{"n_layer": 8, "d_model": 256, "n_experts": 192, "experts_per_token": 3, "d_expert": 128, "d_shared_expert": 128, "activation": "gelu", "moe_layers": [2, 3, 4, 5, 6, 7], "router_score": "sigmoid", "normalize_top_k": true, "routed_scale": 1.0, "balance_loss": 0.00156, "balance_bias": true, "shared_expert_gate": true, "init_std_router": 0.0161, "lr_router": 0.00073, "n_head": 4, "n_kv_head": 4, "head_dim": 64, "vocab_size": 9266, "norm": "rmsnorm", "norm_place": "pre", "norm_eps": 1e-06, "positions": "learned", "qk_norm": false, "attn_scale": 0.125, "tie_embeddings": false, "parallel_block": false, "init": "normal", "init_std_qkv": 0.0312, "init_std_o": 0.00782, "init_std_up": 0.0312, "init_std_down": 0.00782, "optimizer": "adamw", "lr": 0.00157, "beta1": 0.95, "beta2": 0.95, "weight_decay": 0.21, "lr_head": 0.00992, "grad_clip": 1.0, "warmup_steps": 239, "schedule": "wsd", "decay_fraction": 0.732, "decay_shape": "linear", "final_lr_fraction": 0.0, "batch_tokens": 131072, "seq_len": 256, "doc_mask": true, "train_tokens": 534900000, "steps": 4081, "dataset": "wikipedia_en"}
Below are experts of layer 5 (counted from 0) of a mixture-of-experts language model. Rows are named router (the router's row for the expert) and show model dimensions 0-255. Each number is 500 + 50 x the weight over its row's rms, rounded and kept within 0 to 999. Numbers have three digits each.
After each expert's rows: "comes before" lists some tokens at least twice as common just after its tokens as in all text. This comes from a sample of Wikipedia text that the model never trained on. Tokens count by the router's weight.

# expert 79
router:523506458486478508503544466520452528455480488518527524332434572570496475591505490515454440564577592457544446516466468455560399442559466544541517522570553476559537474447565505483510540524542516541469486613509512512567547482551537486625583495561466492476511479553488522630559485454555539494596500565541452450535498554446518553461457399518450515443530416510524381473466517467511436511518487501435480439519529544493448566424460542436497611416528538571501464490464503424483512553544452542428501514505520547457484514421425479565514519486383412445454376526569405454520455455560576459523568506404580520487477436419529535446516472490494483549465515447487486507431487562469373530561471517586456473506550493533485642458528454457486509550497582552525479463426495479507515440522484
comes before: "the ", "\n\n", "a ", "his ", "199", "200"

# expert 139
router:611464513494507493422513447481445532468466525491494523360506486478475494458513472537458417543476521507479437513479593520583431490580486510444568553527581413544574454464508503433499532506497606500434433627540493531505468501578530415500576554500432476478472433524406480553496455535546493453598382567464474489521472545524473446474533450503458518474525476512566441454472599428499497465485558488478533532447495520472475532398488551467498537443564470524483461559473525479505552612612471485446551539618555538517452436502440537467542532537457464536383439555525379441522509501514571386440554461499528401541452456506469573475569574524515537544508544472474456458496515603518454477632522439459492582501532588551563492533482484604528519519463540537550517397511441460523510437509511
comes before: ".", "th ", "; ", "–", ",", ", "

# expert 82
router:536490404521512509510613486557459524451537548563545581413557535544572597517473489532510474532583534487483457494480498567561495485557460489524529535560522494577566503488501523474620573536479557441399444603590482526543456428542531475536498545528486519560506460493424506528518476484489527387562358529471459431552473549530434427489516436490404490524517452546464348473517577389532552571484518445423548477518510570537486490454461537443534518447514461528560468533474467411459516481564452469392468535501561509524518515467457533487524536504480490487455495521527551450536462433503528463510491439493592453529497577390471514417538572497471574502466550414538451396502580574466460527580507481539517513421527543458499601543555423629384490534477548527589502512471501454522490452539545
comes before: "\n", "\n\n", "rig", "ams ", "ammad ", "ann "

# expert 144
router:525482498481477542442618496508483521438468500530452529471466501516570549424496529460450476532496534512477409437532522505561424562542479524511501548464552493534545448435500544472584557588523605514488503631510522453539509413548597505486526608521425430584528509545396498593515469538452558468507429582460485486483460540556511372436520425472531476522522436538509455450469505437473509501457584485455500487535519511528463497414450579463520529445532553464564457492439519430517505560487485533501443496504598599535498418471475469492553569498495557457387409509602419357501507488543566449575561497470543411518428501491574569469586530553484523430451631458459402523499495589522478475514405518505552509537519504513515519547469471556479493621447557552552435482464515474456460442456513
comes before: "was ", "he ", "is ", "the ", "had ", "it "

# expert 149
router:569530471403527404451566481524517526454428523571518498376527476555516552500558525432396421602514461501442529501423590548588490543536468537513456542517581508513507448519492489473575553531564543511428397544499498463561490407568619454476598569486389425477535536530472495545528520438485554508512489547453499479528454514498561429460472503547438475508536441579511439497533563496427424472508535513458495506401508547484500566414488613419461539522532528483570431553488510422496548525529378518452455548506523589557545405460482529435533504508466454456496457544616425456494541405550530403503539490493514528558503476491603537503556460517489568507507538450493458526439566573480501430546481462529505475473513468487482507539460465517360447618473578535452521463457510444474437468522537
comes before: "of ", "and ", "in ", "is ", "to ", "for "

# expert 66
router:504544433497567527545510498500444549400467412481519543389464477558548531507540501496431423561532547564438472511470548513574489569472474490480488563543604438470600501434461554437481510506469541466399408520482477456421506375603490417529544495503435436507513467581547507563592461406484525471529331526472483458533455594428497485440486550507495458521523414466506439485445593477420496505469524541500496476517527535453467490446492552463408610368535535513542419515469459452516511551541449560426452549523603552527515433472472484430478482488444483534450438573610423471455503486567557428494543498484580451535490508473575484559570536492503585507453536427467445480478534547471453413553489537481479465527564471502460560522474435594443485571491537523458508525544455524541475464517556
comes before: "of ", "and ", "were ", "in ", "are ", "for "

# expert 136
router:518532457470539498409578514485476518423477484540506509367513533484574601503496507489447489521481543526438509463442597462593512508545412568545546550532554546531626510453408544443570573483596547505447503616503496544497471476548517493484491523572401504498524540514485513589539466492453504474589417510490488446525550582493434484495490407459416426472562404504509489485399593448471476464507499530405530470464566501479459578424457472440534558402525523594464486522483486464450516498517491476517445453603595508560495458480369493554521487445516588475464404531515416500554444489536536463535521473488612402468536475465554529516565571503539512487527520458455407478459558554497481508634475457485512535486519518527551566562520485510441531543451508546564443463562416433567438552512474
comes before: "| ", "–", "|", "'", "York ", "; "

# expert 172
router:489471485412541478496539420489447534499478439574481504439406550516455491536502513538420451468503471519531443566475570506572429552475453527463469556477583416517517482434495524493582530526495531430448487582519496493509555495575584495532480515522382479456510518537473460535567474478519478452554453510466558518533513496504533400444449462485473488422512413462543446502476549422466404457488575430379489506430541625488476611483527558452440497434558532568503483520486516411446511594541481473482464502509537541565491423491428463455530529551473505417477468556579415485552421459555481425481533405463547521562397556492557519438590512455561614550498534435472481491469549562500433485596485480480426480413528509513545647596462537493434545568478546568461490536577434475488417429513484
comes before: "| ", "|", "(", "/ ", "JPL ", "million "

# expert 86
router:522495495498575544399525508485505507450453511526511565530460529480525543483531522513469519526512521450512461476484558463568435480554512515471423561544552457516588420507571530428541544548499484477464415605613507499507471408602551455481513485512396427447533519534440453585529505488534536432560487534466565510618445505545506404442554456490497445463509421535455468543532554439493441447501495489397531532469461563476480543414413438484445549474557540556484516548389467410490542567496432481418534603535500567497453448493444481504527540550519540527445455557542377475530542442477636359509614419461519486484442537502579563487517500516435559575481516435512459501502571623535451523630512498529504515518515570525521566590511464575455562506464528544512474450446447467527526463478495
comes before: "|", "| ", ".", ":", "; ", "stitute "

# expert 88
router:466520503446451515416565533500475509469470515512559510450462519545512508514538535410430506597537583485449447517439582592616412538592430552483522541581556437548523393476518514432546578568530519455417456608545547472494461451558611441555513480538513486515530493582427433639512482522514463471610410562500553506501443562547458511465555536491414524472518504540479422482450546425485482507503551467484540539519577531463464471443481527456452532444525451576441493514579540509501555572488473486348524572565509479551483469477490456554507548469468577545467426501519471465495500506586470426482508458410577490539558494485545566441558571544445531479538500397492428472421510570501442431582414517568515462486599514491545569529532494516444516543472476540542478547511429444455426475511513
comes before: "0", "5", "4", "0 ", "3", "8"

# expert 23
router:512574482458530476421637517479423542520523499481498534500518531518479473436554550432380456591483534486489525509500564520596452559501461479486493512504580435524500457483482461444555613587495596477475440622558473534476561445599613448478530518463380470558532513552468510514525474404439432471572470521509469491587449549547529502435453487487415515484472515512471445398493536379497473485491477452474536500419541488483488520349473547484465540451503461536533448473435526443523496616511390473491489496560534518581508512478503478544487455519562529497429433508507460464573505420505525446494566456474494449458522424458525519436589517504403566518525528517420460411505562600475516434562427495555541541488513485552547574549431489562469570616572464589455468515468423490501526508507502
comes before: "| ", ". ", "medal ", "\"", "place", "medalist"

# expert 51
router:489542416438542585432514552432440476495456565456546469412531532507534561451505511445382554556577500498436517484524541541580478512571527506564466460484613539489517448442514531435598520582512531493452470549503467507532377460526604404511522515563415487540553485606503449509516497463537490529516434568493487534522506574534476430432508526494435532505541460523509419482481562476501513482414553452447548441507514524508519532365447560449474533439549462517477497504459483399546606535484365541412522524568489515617507464418469552490546446495538540535455494508533417401561462490530505462490619520443467470474460493489528500486531487469506525531513530430366474469506565536442516441583439534500445485493541587502580522562471455596384538625428473504502462489552463484478518539525482
comes before: ", ", ". ", "and ", "are ", "with ", "b"

# expert 120
router:561538478508474442461500400443498462517395587552546489389519502582511588544505489484491429547571503549470547549450611500599451439490489533495532516533570496504532480441522503421511587543505520532485425602467470443494447449552591485534522534478370464502599572537510486567525520488451580458536408559453472476544422539546505498452471448533373450565501405484482368464490617437484419471505472443432504438516495573400465582426515527427454508427506498487506398511481563481463497554537492554497478466495586519534489552415485457506464505451483571451465481512577456411522437433551566412509528402446554545471485442442508538522533504483542548489496570481492454462469527512503490466592476528482542495459528447552541554570481464501498445595495585541499467497454418453583513473528517
comes before: "of ", "| ", "to ", "in ", "and ", "with "

# expert 186
router:479490489433542557463581551510511469432410455567452537367465475556440521563574497543456379496481484465535549540503580466564494607555451545519513510485525505512535561432513506363564538591546540460440494584527578499531463482547536441514494532494491413460483447548457458545534484419463546454606429570527511440559482571528496439393488490521495480500544533531484483522461532425427452539462517505407551509532479586562487464388476596434466605434567546504484526521490533429546588527555456464448484487490519555480465490443415495518457491429416509463384491558620379377516470492544554457424580483528604449535498445472521559528504491470492612505484494499556445537549563572499483449563487535519533489513537470538575576525517465527506440521471550531488496509444503481496492509460474
comes before: "| ", "\n", "|", "\n\n", "is ", "– "

# expert 91
router:538521446490532467478563432552494520443541567508503479383464477506542543536504452563392460558600467531488384559491575521536460554550500485493467535523547577573523544525445488397510506501576552499393405580429546521484444439582544448529574540465505412416507523506449435554624410449502542525576441505528520462463536534534456459498462424485517428438518407522450460510449486471505499478573534471350500562563504502494480526440447484411523485433559544470529478473511449450500569558553489475413513525576558539508482460500490464487541555465450501508380469554584467455537524508580605483490527498449564412540453530513512553430552536537575492487477549397452377440461558551469451460549457512501428439480543541482485643507574503509500535513510561497552484554502500475482446510552473
comes before: "the ", "a ", "his ", "Best ", "example", "her "

# expert 24
router:491500553395499474419587440513460496420435493502471546499437470451470611479451517543474391592461464468436470463475545529533450488542500493465550549481527478534535516476550518466564525539505578562438513553497480488479550509611480491530510541450444436481604555532478522536546445501510559460514487553506525475540505498465454424423510505537528464526497467581523425488458578438505432509376587517477549482483567582512545524482399581463437585406573465622521474539446503499502577578566439472479478432572529614469514466477485478500461494480396493515419512544622446479438457398505508448432548357489501450558477498493529500455540531547476596524392541372501495516484545636462450474591444574529511506496471537482565593527505468489487499540442479574482496531481465517498514497575512
comes before: "(", "born ", ") ", "was ", "is ", "– "

# expert 115
router:527494487550558495477510490510429558412449510582434495394500483515490567473453538512432490589524444463488463539396550487585475577532471553508504578623559519515543470505532469417611533529542525543448476538505475411536523376579560440552526496536525448501531448537476420501531548457446505537572440584448458433546460565556444451490479456513482458434469447455501448563490538376462484418459556478435526487507433524470494582441467523459457516404535494508531457604433519407448513563490493433492517475492559494539542526384503541487546482424470544434429503531583443459491546488528487497491621426533546457517524483431477509546578516560524544516410576429413470474443536456506543525612444506478450502533471474565611529544466528569427481504507489590485457596437475488499528458576527
comes before: ", ", ". ", ": ", "tion", ".", "ation "

# expert 5
router:545528466444484480519514450491466518445438506558544495407520583536549531429553560439446449549454476502487526529436577574565427499481467514492506520524637446592485458433569454474534562513549567475469530489515453489521508467564511471616494491487389460453495558508486464495546378462461539536524421509444466505573476590521505519507519461552540502397482422522511402506444573424417442472464516522422502469505477555417496578476556529492427512409512586581472489515446520453473592576544455558528496531474505588527503499513452461468560498462496464441483478556560451464507486396595515521506644430422570458439426479549522575472475514473469616526454517422454488415509500525518449414540484521588457471404494539537454566553436450516455498534500604558481435464502439441528434439524512
comes before: "- ", "(", "Born", "Personal ", "Location ", "in "

# expert 129
router:582525392505467514460567496503463475446504439541530507448525511510581581482548487489442459518449511506418503507455555500566485513518415510531508533458601522543576471466435569481602583633557568544472487595537504501522504446542575427498419549562437509573526525562372468589500461472495495475549446572514444484447496529499489490455506433500415515482472447510471498489506511430493458462538521471410506496482457536391510561443388514458503531417557488569497451475454487404496488542559502530465510528560586498605486431500451555488500482516477496533515499570539462467516475450537540417495561473459620495471515430485552545439585535502506535505495594458472414487450577537431466511659440443534499523499601517533495569589520465559426536523368547593529443505504448402548461481493514
comes before: "| ", "|", "· ", "KO ", "S ", "dis"

# expert 107
router:535485489479527518501541414490358469516499443567499520426516494461494583482521558519530476542552522504533481523509544491504414552596420485516563499447588525558602455467486535467525541522521548495477473513487473510541443419552513442528610509539517478489519518568445482468585392483512499525609452568442490477543531540504461495482450431552526431529499437445499419489484565349428470476510495454376502481524537486448430530462493522452457631406533502493517486500489526510459575585475493574465519521480553570577456459439500509490495431484436514519506424486598390470551468416531471517504579480531499441428568553473503567471578489537532501498554575466462502493519522638550452460640506497486419499475489472535513532602451389574447508509511559574576419489437384456528464473493543
comes before: ", ", "'", "\n", ". ", "o ", "-"

# expert 46
router:552512454451526501463556492487474497434450520601555554443483438543524650479538546486417392477506527543442523506441518541551434529653519543567490562499580485525550463464507578445576552478531500489478515630529519517539424521552569496489471577552446438504536475563472482522572502474465538413636401554510475444513482534476530442426516527436495413458570432498481416509473508465517475487459519480411519480452495616533492513425515546418424625385539535572497477467476494466494523519484461542486495536528473595536492487424459449497469490471419568421432491577538431426525476540556522491502599427516516469456479498562589533507521509581462515479468590435517416507455546587549438472604448520548448462523424487509518533589520475524485474520518540563509505560509442485477474441547473
comes before: "0 ", " ", "1 ", "0", "1", "−"

# expert 43
router:487447542459499537399547500489442507480466438488451522476508472580489543474447474544410459576538513497410468482568584498552418531522527496423397566507533451551526427471518511438573488561537536515451472488523514491539488481568543481593536497508487359534552494586509399576527511483525509549533469541518494503541491496407501422446528497490482497499480449506495442437424584389496444458425553466403534454491579609454537515459434594471409531417563490434517467509466520455492573471508479480482538464520558560490485460488483520420488576520494541455450474602513408400480427449564536430459559419382531421561377539458562564485591504497494518528459540418474429554461520588512434429599467609531455546529476494516560559530492521515445502540489517553509516515508470439411453469456509
comes before: "| ", "and ", "to ", "– ", "(", "season"

# expert 106
router:574430495419487467459628483448473543483441418527469523457565436545538513505482501492467451537558451500499422518473532516565454552590461544486519502520521529488571447502491466482556547489538570435485436511530569452501440492553532440586611515526407366472540474570504493429508477529556555450549361583472454498560496576517463499492522491468543476468489483454526431501552548387477418507507488424441545490493550510521486531458515599436404588448476519489479436507479526441456582502543433538464528487498468553593464443454477529487446459512547483442437492508524419539442459399577547430481503482494460464547462414493460551440580477505445464519488548387401454519466507578506487483608390489512492463472542597575519523608488464564437524539525622487530488464478414512469472415489573
comes before: ", ", "\n", ". ", "tic ", "\" ", "'"

# expert 148
router:473533519486485516507556449469430546476437513513534521464550542515562498527552550523445464542499493427548374520543553467605446502541484584523483465533581504512510437420583485447490500484510555474409461618506568459450548461578504446522545572554436435466525447507457535593483363482502535463597444559452467506465471611578501456479422487480495483492518447525491451444489583444457395452437470479474441515535449522454446515512467570417402500430560510477500426453425443497479577620546499513429455519569544568548560491505442506491521420501472520538473440505529478426543527484562539470551588508398525483500396473467498523459626517523446499475432524460493429461490566579556511461581462480519450512517473466548493611545480463575415572571454537476580416433522513476531467462455452
comes before: "a ", "in ", "to ", "not ", "on ", "the "

# expert 17
router:606488509474433516457560476498442542486518486520441515418549492483487597560541522489445486553494513496471550479472488526561389520609466496480568514473520428585582415428485581406508500574494495508421418542476488499467439479539632436518533507542487446520545441553463503501494456427511514411590457626494504453578520506466477498474574523481484473521527458447470442480493552412440558476519519505445555510464491576492443604406519481438436587459516524538491423515527481460436555542590426539435501521523595563523507524456471440421489527473433545447431448516581359382506494384594504463474547501492561470517529526379564446519506501550519564492473566407496480493526544545528478476653430459484460543557501506483563550514516473542435452524455523518517438548449473464466486494515490
comes before: ", ", ". ", ".", "\n", "'", ": "

# expert 174
router:553484481448590525475562441533432552468422571542487552433477530552551565494510533482454455520512511501482502518424512532553406478512398533545577492543512478602509500403582473444572579457529587469445511599498475501458536444581519483542556529508394464518506553508517517536629461531495477421593397581381519504544491548542464458465509473552445395492537411494493467445525524484472434498477497483369466529498577632433482551477484535420489594418499495599523443485473545456464514554556463484464515546530568499546499426434460451503531446486441499521470489537544401418483419419574567447517528463515517492494492461505512518435535506497485616551472487433474467460488506577555447513632480446545469481518508567533503621513489440535456504515483568540505479509460404440471443487513455
comes before: "| ", "(", "|", "– ", "Jr", "/ "

# expert 154
router:513535493416558505513536470469417514439417564521474516439454465527510499498531465552373451632559438469499493465457544585595441596501424499493556532540534506553496459440535464456543549554530577532422473603483456481445520474548574436591575527433393444472608531601536563544570421438573474480532385553442506485554502514519423426462551491534514459477543460576485432487466534485421473468478542469460436537449583554466467546457541524387451533475506543581541466528465510490468535579510388567488502606521491478529476476513486502427537525500481573548528483551561417444502497457518554458427531463466558449579427485493526514433557531490496609551475504481510385480455520554558495418606449547516456451497527477506520537504500428515495465546459559513458471427492424471476477468543533
comes before: "(", "and ", "– ", "is ", "was ", "Award "

# expert 189
router:508569447414493480439554461473501545480424488488511501460537482492527581506525523514491437630511467587391472549502524423573409532590466570565493537545596518562584505514572531434611505497575550510370433546529507482529495446580613405530484506482484501511481457532504417575531559457513503468536490566500413481560488499520480471464470477479512432448572458508426462535492531382550445505458597470462517494470484530451521489400387585445544544479567517447553459532469492431523479552480370478439496499563560525525483455501450456522475533576457554540455402529532449447551509566547578449521491512454539448544537426476591531423581532534411447555540514500445436481473530584433472445525452449497481463447514522535559607507495440501483536560467443590562500523500550451531478482536482
comes before: "the ", "his ", "a ", "its ", "their ", "these "

# expert 81
router:542543499442515478476530516460522476423475506510436501439588497542527655479476545485487459480550517524545546481433558491603458564510470523546561463540564524532549469497480461487503541541580515432466489656556549490505508405624646508470521594523456474551483508567461405507489493443466550517585482541479397438547440503525586496435490499449477512428524381491511464489483561482540443484494481523378438481530556464429452551405453533481507504427485463526557477430537474438570458500525512567455481530549543477530446498449448579528505554473496501508423466540538454479491420497556517422484557532436517485424529437411584499491532518547522494515495507401448457420533526606469448420614474479478450515426575511538505586498492404508491502474427515582556466516505416434538487387479493
comes before: "| ", "|---|---|---|---|---|---|", "|---|---|---|---|---|", "|---|---|---|---|", "|---|---|---|", "|---|---|---|---"

# expert 93
router:478476573497462422471585475463427474384533455469475518449533519523549537468495494571432476591544469592474465571493580512566457565537428511474459511482615454564585499461505434493551479557506554517500408568516482516502513473577494447494496523503411495452436429493492455552561464428504545469511468586527462484587481521454482439484469498572436514426480481493624479452459587449487415461459571420421526486456566515507487530460461540387488554414517448499551474500427485438449547470548381406450496466477601525536533535501434427519525528521534521476442403499540447437499511461474563406433578504552561429532483414446569487463527470519444473522432563433394447495550535664495465483566491494529517509533549561572494534550489484533453538543431473556557491532528513424539470429524515
comes before: "as ", "years ", ", ", "years", "May ", "December "

# expert 143
router:574513506462585515542568482546498509502473560523488585443448442500549518437533518482490420539544443520484461515436575553609433477514393535550550540513562477575555506446565508446606584473490559490491442570505503505505538404550461473560522500508435404434515589532519535512610455481579486448528437539447496488530492542524454476405469444509467413528494415471495477434515555493412446477458543500389481506532528626456451595475484590386475559390518568575548483512480524486470578586518416517480529590516582525567559448459462468479578467478396503507506475549522394431475481418543551479465552439519533452528452495494515501433531488543472525571437497436472476467528534595544450493579486549551474477521532569461504593577498409474494433484489588548499465510515479453488475433484462
comes before: "(", "and ", "was ", "K", "as ", "B"

# expert 140
router:488481448455541453431577468475450502450476500530515547416411483519510588544493549532437453526515525495435516554480588531555477517498426554534513575482519503525614526459456471416577543513529529549464483662551473518495480470595608481478542531535409517510508550512461446567510516515489542453550465550463475447488516494467508461440488547460426469409499465534482430466505533473486420483439460510418540464449515571457528514483464531476527567408571491588512471488473504416477500539525452455429485551587502490586431507454500489504509537489477550520415496526534407439595424372545484439488561498491545504513515478482579530468587518460472538468490565429461422467473516585498448481662483455496460508473474601469551642538481487508404596584451537561464493560516409435488414493596436
comes before: "| ", "|", "ft ", "m ", "/ ", "in"

# expert 156
router:558499433481518495486530511451535527486433486495533495427496507490523594480547513516428477482476565467492470520450550538558460551624437555518504545552576430492529477473515556444574602493581540456461489598565526578518483468619548468487474601535464520512484547556362406547575497472495563433559420512495458500486457595452512462456485473557407495497539398535453418496471534467515467483496471466383493476468568543414483560410460538440451513415535500567516466435469511423446485465537470570436510554528516484454456505437457486463547536468513563486402462584534508413606449500537548482447512392464592435505510450471589476490520449495491538447434586479473396450503527577500413500617457454592506463522539554550507527542582457546465474486495515498539418474482431428507421511508499
comes before: " ", "\n", "| ", "|", "0 ", "Candidate "

# expert 135
router:567504398423538519458566530489420536411453503531557516425528541489519504474517546509402429525487478509547447527471502492611472527496462531542568550524591470553558429490511575456582589546539513503449435666498596495566377441509591412479473459545471485482531465508496423611562483457510460416576460590445542470462468574503475468511498449492485457513504429504493457495514588392456492494442538446402519494492502522507546512411485525434433570420510516513493517482504550435514507505438503498454487534498495488534422449490445525471522517426483563501434399595599463392534511520596566498510622504467534474480498523418532581439595504445556491527510524476435480454479515562500451468518484454561456544537559571589497586523455431549461545560540558510555441468528490462483527503469454
comes before: "==", "===", "The ", "=== ", "== ", "In "

# expert 76
router:530537481458550484487574462518422546435430512523455484337488501528492584498538523454376450532523555525500478528532569496576439515530500500536565519482589442508474450481505500447542552498494550473406492657511507502522524408557595475524540537517423478545485509558428440579495421495504509506558489556434474451558441504513509468486533407518487465533552450531458508488525522486457402459523498395447513469448545498460482494416400539405481538449610543548516479491455506437489502571525481497451508566554480540559516508438468523459582537468457494547387455568588442419528432375565503386462478497443532546494482457447516484462559512466524585521437512341454468425505566510509508508619440458444447477534558482558486543564482449510389481566472551540487547495466463504458494478548546
comes before: "| ", "|", "(", "and ", "in ", "was "

# expert 178
router:556447473497502502480564444496497499519435511553527528494520458483522523543602512537448419543447470564425502513425527497580423520581457490549565510452583502518596487418479555433471552512537562494456414591487459515499433441596571502477509539478427399563512495557497448518522472469573457430592427506422505451554425495540543458427447479501481435484543421434515433485445569392452450466499525448481522471449504528517416491360529599450463533427584569504508428494503557401434542580539440464452535532497549539560404430457459494476517525500467494496426494520578420528487489391539548376449511469551524475474473483430584539468526535539495570514551546485467491502501538593494451451620460469504514548459527537587545539558439482501488564552545487547472496483452419421495504445524425
comes before: ",", ") ", "°", ".", "0", "-"

# expert 13
router:490489403507451452466557472488432537494467459506557528471504476536558594497514495527442440542521497452473511522486488527581494533581479533478509504493597531524537473473520503351567571478572491536456466510496545553501528447635530439458543549467480411549557489533402447525525473394528521446571490573422535477546543444486458505513443548546431488501535436606499438505424516455502387535486508445459514433552480589468494591440407508421392626428502502539518462502527534392476524571497459436495479479535613554564462548443504433518476473491454537561475468517527436456489484425559535450515579435403495513489407478485581472517528516520529528510483615456419462456521575599507495368598434542529566558494489534529490529551405453486437506538467447577464459499446495463490532479505499
comes before: "201", "202", "200", "194", "199", "198"

# expert 74
router:563511455409498540460569471528484482511454493574460462414506520506496485475566516501381473555486526477520481497466564502549409527652423542473506537477530475569550464452485517420504598544548591501438407550520560494492480464627554491542525545501427500553517398561452456566520483424549529422589433518507502489579442570508516411477475498497506430468507446462502341526450490417466568534495541485472491555426475505497384526411512540404441500453484471522518532551472568438478543507577358522438521522503541598506484464462441484468529509510505481477426513501565394446548486387470523427437541465497502523526379499584517531498535539499469598521470547439521516487489561556512506454535525483498555503440539489576489559536466489571510487583475571562457455430455420418523470466527494
comes before: "\n", "\n\n", "-", ")", ") ", "; "

# expert 105
router:525421478455488574492596402564491437432452465540489545429510515459504608472425528473515401576520524502495433531521535499615520595559481583558512540573514484562567433480471512426546511512528581482408493499542565437507520466533579480548519457540485466526472513477423455611555490413474452489570487516465534462574489512547453484475514493489539552506489405488470470460418535414491428471503555527466510510521536575504531573469476502393462543443552520509529474502445464388473501572610364529436494457570612567587525500423480500456491536445492532453459410616562468426542493504534513425450492438472569483534485463479508569440529497539498471506467531452489491514500528612494476402527391507510489516481490510501593577557479443564503551530471626534555447513533448458493417443520537
comes before: "the ", "New ", "Representatives ", "San ", "F", "199"

# expert 118
router:496466529473496550427553444552467592462462480538479505408542495533496527539583485427480431643568527544505449525505550498591505511520448515541496560524534462513510495500504543439530548527520535554442479576452516469547527475624549392546556580502456425495581529582410474587526428402524479510558491570480478471549500526504478406491536467528528510552511421484442465410498554459438411486527582488458520471479500578455430552444511547412446543467482590555546453504498462480504523561546403520506414535535553547563553387484401483482500533474485482444402484589505407381516566453546514420482519552444642415565434485430574484506568528494530592476419564482471494508455504547542465465549460547485447549510510475452547536534481440543449440553462577474520502540503472498522450457441480
comes before: "of ", "was ", "and ", "in ", "is ", "for "

# expert 147
router:528456440478549508463504490543442537500444499583530587340452505526493528471480521578410456554428440492523408518458509476618504521515522533535528520586564532502548538493519492386529529519509508524513440611527491512459518504555554465542527531498395529443486500446503511501549479492489501429588473542441452505549539476554496393463518484514442431531517481505491447442536603459427489438495502502431535400501508586460501601386418507457407604432531550500478451550491513470482619547640472456490506552543547610522540467446503432536453544499467570487448378535568424445600426425497509402495531561470519475504511476517589531497540519540521536470463517431463496501443562565509501478568443519500469517527464442453503565535555451525422510547458562543501407514481479470480491502623557
comes before: "the ", "in ", "for ", "against ", "to ", "a "

# expert 165
router:508534450466515547473499361509471543420462500512509665451463562518531552495472550569434403613497513497501430485491515522564474545524450528497517558509497471556578461528546518451518490481463581509444490590514513449540567476612558453615527558577465487479546440504432480608550453483435525422545487557500450484499491524538432440418453424423462539485471425521508464432500535413539466448423486553443537520472460531427498541360478567381415583502488513523542416536490475423544540604547520445459469536569514536555473453464508463502566496478478487467447419513530521438550548459551588470453529401495491412495493421528530539416540569521412490482488505445422463535408534559544493422547517490498437534487551521525553587544531448510550552491494545499548435517442515475500468495531557
comes before: "the ", "a ", "his ", "He ", "In ", "to "

# expert 137
router:583417487429575465380592497504528539395466478571501504407459499523525547491535487534368541518496502529503491530456576522541481523518454529500500520532510534569639484508462536372507601484548529541467469626530510520536460443559574519460474541557378446529486484530506445613535479453537556405562491506442513490539483559478477436452478503481517417507566473469492396464428541460517475430456493470454498463451551602462485536411475534449457540366521470555490476513438541487471500495503488523449477568505536571516433454421465482491504523475477518463458436493524442430529507450502568394477518483463528386493466455535579537529594486504454480528511561405497454490456553592433439472646409518547534537489449553515601539519503523540490497543458487577515457526515455433467438515569452
comes before: "| ", "|", "–", "; ", "% ", "."

# expert 151
router:504500471421512452447479468554434524479420485606510574443533478467531549442494485496456392507608490519492474533483486500619500538483464526478424556531605502569539499484529510494602532510547567517395455555501468483533507457625561531548556541535499482487553460520519509453552472478462498502610446553486469503556482550503450409364543491451479481505576461451480458476447547387488419476422549495472521450512503477438438590435473541425482531484466504536509417496471520499503539561475510509459529561518520512560546496393393492526418471499510534436419490444495476448500494474512617452440552489466522515472459491531553515403536508572516572476513505413343509461542560545499440475582500512561524493506468460481490593524501401626455537579486448603528434541479437436551411398513487
comes before: "- ", "| ", "|---|---|---|---", "202", "Represent", "\""

# expert 103
router:532489362437515526454532534490443512408439442587531463505507526509562574505568489470464457549535512496437476509460483465525505514550393595540580522472604484520589480481525548445529537559578558456450399622560536427503496426500608555554502489490404408566508499563496442569521484509526493433572462553420524487581501510554518482418490402534479498460530393554521409374509529429477444467469540425451511433502505609481472497422444571468458532449500493582443475466489507467507592544536504558393467469550635533490444434451476460483457546550480490558460506545536450512526475469546502458474532446506492459490470448483548550401500486491458550502517581446493453477486553570444516506582467503507499483502479576536542582540481513585516556556510511606466503510478395426447498469490492
comes before: "% ", "| ", "°", "|", ") ", "N "

# expert 7
router:572557537498501579442590470502537497453521507484501510438571460484499469542514578492482423521580471524365526602514588489572483494584410533451475568461596508502577502419488484375524543552512542433420433590527487461513445538581583428515586542497383461519477486561436405546511497504485526442593461509518434439522456546479463422391493526534495465508557459534490445466436500450503461486530542475492521508446484467499467556396464489475467529447554455484504510507418510403576470541504432513479497539603547562541538543459419516528480539462489498511429424505549411453582468454522545411532491442456539491492453470498501504463569510544472529521491572526360408391418561590464498476622486515576511491510516557471519515521480499614493554522455563556479494490474487454575504487534542
comes before: ".", ",", "5 ", "6 ", "7 ", "8 "